{
  "n_layer": 13,
  "d_model": 384,
  "n_experts": 20,
  "experts_per_token": 2,
  "d_expert": 96,
  "d_shared_expert": 448,
  "activation": "swiglu",
  "moe_layers": [1, 2, 3, 4, 5, 6, 7, 8, 9, 10, 11, 12],
  "router_score": "softmax",
  "normalize_top_k": false,
  "routed_scale": 1.0,
  "balance_loss": 0.00746,
  "balance_bias": false,
  "router_z_loss": 0.001,
  "init_std_router": 0.00767,
  "lr_router": 0.000215,
  "n_head": 6,
  "n_kv_head": 3,
  "head_dim": 64,
  "vocab_size": 16384,
  "norm": "rmsnorm",
  "norm_place": "pre",
  "norm_eps": 1e-05,
  "positions": "rope",
  "rope_base": 10000.0,
  "rope_fraction": 1.0,
  "qk_norm": false,
  "attn_scale": 0.125,
  "tie_embeddings": false,
  "parallel_block": false,
  "init": "uniform",
  "init_std_qkv": 0.0276,
  "init_std_o": 0.0276,
  "init_std_up": 0.0276,
  "init_std_down": 0.0,
  "optimizer": "soap_variant",
  "lr": 0.00131,
  "beta1": 0.95,
  "beta2": 0.99,
  "weight_decay": 0.2,
  "lr_head": 0.00321,
  "warmup_steps": 200,
  "schedule": "cos",
  "final_lr_fraction": 0.0,
  "batch_tokens": [32768, 65536, 131072],
  "seq_len": 256,
  "doc_mask": true,
  "train_tokens": 441400000,
  "steps": 5898,
  "dataset": "wikipedia_en"
}
Below are experts of layer 3 (counted from 0) of a mixture-of-experts language model. Rows are named router (the router's row for the expert), gate (a neuron's input weights, with its number), up (a neuron's input weights, with its number), down (a neuron's output weights, with its number) and show model dimensions 192-383. Each number is 128 + 24 x the weight over its row's rms, rounded and kept within 0 to 255. Numbers have three digits each.
After each expert's rows: "comes after" lists some tokens at least twice as common just before its tokens as in all text. This comes from a sample of Wikipedia text that the model never trained on. Tokens count by the router's weight.

# expert 2
router:097136144145104100121111140105083177158131084173149126149103133115118160094148114097105156140117129115169134112123134122098128153133097130182125133139178094119110085119140112171129148134133162078136128091095122119147147104156099110148148101110105118102082149146113134149120092163115173158152102140135133139103152130158144110145095140146106146130129158101110103112141139133150174157118154138108151152126142153101114088120143147161141105140155130106103117121105139157118131092099093139176117179156107086107125098149095090142150156133117137089094125140108085107127136059156146154
gate1:110134069162115110149133144111137110109151109177151149143132101146166125118134142114074112160113144154106127125091129146105125163111110133111148109157158113065141108142158127158134136159110151099124117125170148119131156108108125124115150148111093141104105169163149169095111126128103146152108125151122168110125170105126162093141145145148137151115104096145127111129149126158147139158114149151130115126088129129091144136128147123126187133124191167122128119139174147165091144082105040108127112141105120117096136107144061092150153124150100137098124156099131120098150136105147129112
up1:116144148100168164161106147176128056121134151133137123129140140125093151111126112167135146143111088131113092132153081181097091145105082110158105103147166133141129155100128159116150159131145138106122152139085131110165137098118190102141105117160138143152182082124132146115108093153132129137126095138186114121138120091145126162110099146110139070116153110109141144170135154146127159132198092146145123103124130141099174133119095126118089152156097142161099142131094135118124097122125098116149157107132115150145127142118142147102117108140125101138107134134157121157130119088145136145
down1:162131143120126091103111087152109129151115151152130142141142117126136099126150160065142104094108131101161140138111104130132113121142129121154153158131160162156142126169127107134129133098135075114119118151099076160140061135122026111081041159117121170135117096158144140160112146138121123116121122112094119117120104077134145135129106130160131144146165151135135136110095134103150081083118150134145086135124139134160116120158087100117093114104168098189160148094135153096144134127170120138085159142121126150117140123177106094164109112141133126162176121144124140175133120123089102109
comes after: "| ", "(", "the ", "|", ": ", "; "

# expert 14
router:101149167145107109126110146107066150154122080149148146142103135117153152081163106107109153146119144086163128106112128122100122141125112128192134145136152099136135089123164112167144128137138168079136137099090112124123141115162110106146124127125103109107092152148112115139122116159120169154134104131137126126101168134162136117138093131155124146141122135103109102103152156126153153160115162150098157165124138169095121087120134130173139112151149134114102120120096137146123103101138096140179122185121102082110122102143098103152173143136121123096110131151110081114162151069161136167
gate2:139126134135138138158121120137124133140139124125141105174097146111134158159092119122111138119114190109203154127117136109110096148100149134125129182100140155114129113131139117136150162143101137157197154091134149115139152115165081119122119148127108112152114144148123141157183119163124131158161089145086125111109156101154105118132106167141145148146098099124121100147147158120136150142099147142095167173089113128112125116084137118122126068155149153116132107144118131091117132140142140119112137162102110186098120098142137113129172151133131110114139119146125123134173101114117141192
up2:124152114168127116142142170128133160144160090139148127114130116102116126108167074128140152138086151106149110107127141121109118123142105114108102166132119085115139116115122172148144101146146082068131156127113122112108148113137101131113143146114145132138121127142132142144103121149128124139135131168117120090131115093135140105110115116108120133137152129140116077139142156118099143175178139131094138171144150145101172103125167124174144168122155153153119074126100130161111148130116103136148116100169149125106179124136131094118114135164126151110105157111093122118117126142188161129
down2:102077154146176148117112144144131114119065132127164096118186101117097125142119152135147076111123113124123102097093112104108122105134124159093071091160157133149124163143147161119109106073147081156140112090089136125127130136081157174129171139120143160134171157153125146178106107148164166115111095144159145112116093144092117158125124139123078150166143126150144129163144124125138097127131106094147127109193092087102116119085168111110148138092126154098114119181130083123118152130123131144113122132108143172140078142139068103151093091136135118113167117149133102133156096108131099118
comes after: ", ", ". ", "| ", "and ", "\n", "the "

# expert 5
router:092138159152108122132109141088102175142136075154147129147094135128130168088151125102086175146112140096162139107113130144111131137130102119152116149143138093121102106119146115158116127143119146089148151105100130100133142111167105111144145091106112117117092164141125121154143125147118167167148108144133122129126146110174138110164092139151118161143115151120121100090143149136115161148107178143112167155130142168096124102113138117170151101147177143120114125118103143158095097117140108142176128162173107101104137106132105089146173151126116126105104129145113109115139152091176151155
gate1:138150131107133127158125100072148116092120133104130102119152131098136143215151115115119144137152140157114118110084193088133120123137117176167104118122133155105103118080119113148133173152129146125193107133144135125123137114137145128144140187137089106112132129132106177131142153129141155109128143174145178106108114127125138116159121145133161095128119128105146100133108137133156120102136117140123108129148124124128121117145119133109149141093136116114123112141154134171081163140128197125109086109121108073119144135143098113151068117124128081120111140149137119093140109159142136131
up1:108155066126123134157111112143125095090149115142127134127166141114108127136116103149152140149126108114183134160130109162130143162132101134139082107154190107107128092111156134159132143121118111099110141147128105149120151109108163125080123117109118122114131097143173168117124085140082151161150140116130127101112100127137161129151115141124124128127147083113140133148163131156128124142121091126126104095109114136119149146106124136128170151120122124130086174135141124144169120174106136113139119135155126128121118107149097157142191132162108113120134116212072093135131168093153138136
down1:121097111168125124091141101079088135102136152158119136097098141093098171105116138110136137124103127138136137123137109172131131141119124130169101107119143154121118131137099146109100094142108138149150131127102155096139109090122116150115175139109079113124146114119133105104135122152135165130169134118122109168123170112167116113136102116104136129140138143147115137115084118147099113133125099136098155103148115159127113137171130142110077134104116141129149150074129159117115157151152120159168177103129130113113168129158121097102120197149180160101126124134073131107133131141143136117
comes after: "\n", "'", "200", "201", "\n\n", ". "

# expert 11
router:095166166167133098144113153094091137143150099116131137150106143099130150123133126113115146138104128096170125111119130135107136158142117126172129154135147114132113092116127125164150151134134165102153117096096138123139162110152098099135160113107102107120096150149103110119146106134092166173189114144122128129109139127141150119139091131151119141156111163118114121067139143139142151147125171130104154161137148159109145088100149147166155119118152136093104107111111147148105098110141129144157129124150113111108143116131097103147170139150115137097106145128061078114143150088164149173
gate1:130084080103176124171160111121128132147102130100125141162125101133121123125122128119112124125113123125112139136128144142138119101099121111103117149149117134110147111125092167109122123150080107099114121103138170114152111141113155130152154120123125098146162135147158145145121112135126102162159138150143099072118130153128135107126109138150135148158159160153104108115123114120126113170130127138106120127089115161127157147138104095098091100156094184131106165112135167158112107120094153135124095128119149107107139126159126115116111134129146141097124124089120086127154152137165121103
up1:143112078113181124136112141148156137129121139128141156079137127145147147176170113130145108164140140128110142112122141128106104131102109160149157069154117131114102119095127148129071130146147148131151123159144125123111189135131098096147156113168107080120118157150177154132068128142137142117089118160135122107128123150158114129107116134130150133119122105166130132149161128089105124162093103139118092154095121143127132128122113198105116158126127092147086130149128145142143133150072086125175092157105121085115111127098107121119106109104112138109126119097153058114122122133118137165
down1:135112147108153121128139148136120096194090132106127144115069147135115104131091092090143124095127110185152100131099184145124116144117157083139136104099121100141111105102090127112089128126128127145132106158126144122171153148126115129138218141115138149094173126152104134116147096114157089132142122154130120120125142163163125142129129118149120114127136125133141114135129160135119113120130132121165118150143132148123154161089122154129141107105116114100138117135133143089125099121113143137106096121164145093140105163136131137118156108116120147105134124127118132134178173142160153094
comes after: "\n", "==", ".", ")", ") ", "\n\n"

# expert 16
router:093143191158111101124110145092083175153132072167142128154104132108107160077148118096101155148114125105167112113114126126100131145128105123202126134139162085122105100125139105160123132138140158079147135088075133114118140106148110102138144092110108115121091149152128133143128112151114169156148111137155131130117148106173148122140106147143121161135118141113119113103144135141128167158115164145108157146105143155100131085112134140156132115142159128109094126132112136142121129104100090139180127182150108077108126099170103103143163140137117140094095134145100084107137148069167143157
gate0:143141160110118115121144101138167095146122197132143117161135112142145150147108114091078119113093167152116128108123114128121128122156118154133138104113119131121084134104155119112141077132152115142130185125084145115114137111140104122151117111133117142150124133125100115153136106182098124122121124152123141119127157111102130093131157144166146129128115114149119154118101140100171124159136155147118123139119142122127136120111145137127083141126152154081129163105143103173136116177086132140115148082131121097132166146168130116170129133147123130119093171071129160118090119159180158097
up0:129128132110127103136166094114156065112124163122112127125119085124136106111064125112087117113150123160097136096125112121183147112132145160153109098067064130109144160102116155116149124122156106137120123149063149134133101167099117154138108151172134147199122107117122162105151098148146104118127146139109125159141144122077106136083165107140125132152131101139120144127122131125144108118126127122149090131085133099145137164139148125096075137106103113116125146157122133126119170131113141155159111078149149074129145164150137134133114111104138168142117148079183192130080170158152140105
down0:121137144121132109135124098131146141125111134118149122107149108139126164124087114135143110137099125125196107088145130173142152140126152144130130147090112122121114158129090118123071155094126131108162126110128162153120103105108163130124150141106096118148139147123109164155079157116127095145141119131098113136157157140137093109147174166094118157156150142089141167102176107100118093103148120111143082155104130151114159159136144185144105142130131132149152117130139138152153167127120133137115173084070150132109145112138112104091146130125095115090113114146153123125137132165151148106
comes after: "| ", "the ", "in ", ", ", "of ", ": "

# expert 12
router:096145179147109107138106147081091152166128055171154129140102140102101148091149118083090165144124130096156118110112136146102131148143110116155127145124150075123117087122139126174126137144136159087142128096086129119123138104150115106144136104106108107110090150157133135129135112148113160155147096141125124124112137106161152120148101146140123138144110134108121097083139144135122158159120160140114160151127127156093131092106135108162130117135152144102103105125089129131109126095129093139158126162127108116107142099149090100142150148123124126082104137151097084107139160086174142158
gate1:127123088131072131097110173111110146127147160083134124119145148070164155155102144116078136139097125143136140095099104140125116136122096151122138093143121143109111140090147137124157112132120118123121157131164133096113108103119126113146172114117124106113113130153121135143137099134096127168127099121107096131091171173124127101139099105046100131145134138107129099135124150147137126132145149143131105153058140152107151119138140120161181160155137146142120103173123168155159095120098094120115146156140131171141137091112135140116137136126110130098149115088129129128171142135171159137
up1:094069125114165099098142103119120149111121079089089101105121101119129135097153117170141137140110076135150141116116078160173087100090162081147148114135122136153104145151134189179114139136104137059121128131103096101118122133124122113139140133095190112104130097078194119136101149128133102109158092111134143124123091114121124131101141117115135191093171124125139115140109126126074144138165111128148110116134117129103105115143123176138101153117110142179161118127138126068162136143116128135135119166122137133117101151146156109129133083091146147132140126063131138147114132126174125122
down1:164093148134104141124146139119117098103150117130151121102086110141131130106126132090120125156103158122101117106117127119142109121128136139159126134108115114154127143121114132130156165117135115121198114125105114144126115119117115163108177097162122155109158137099092151156145131166111067125136143118153109103111108120173083130146132134120113097106084108146155118134122154159147116147164125106105071149099121123151100138137113124114133134118136140084169112139103169129146201087134083108088139127116096185096089169102150126146083119160132097103115113145136190137154128141107125131
comes after: "\n", " ", "\n\n", "\" ", "— ", "released "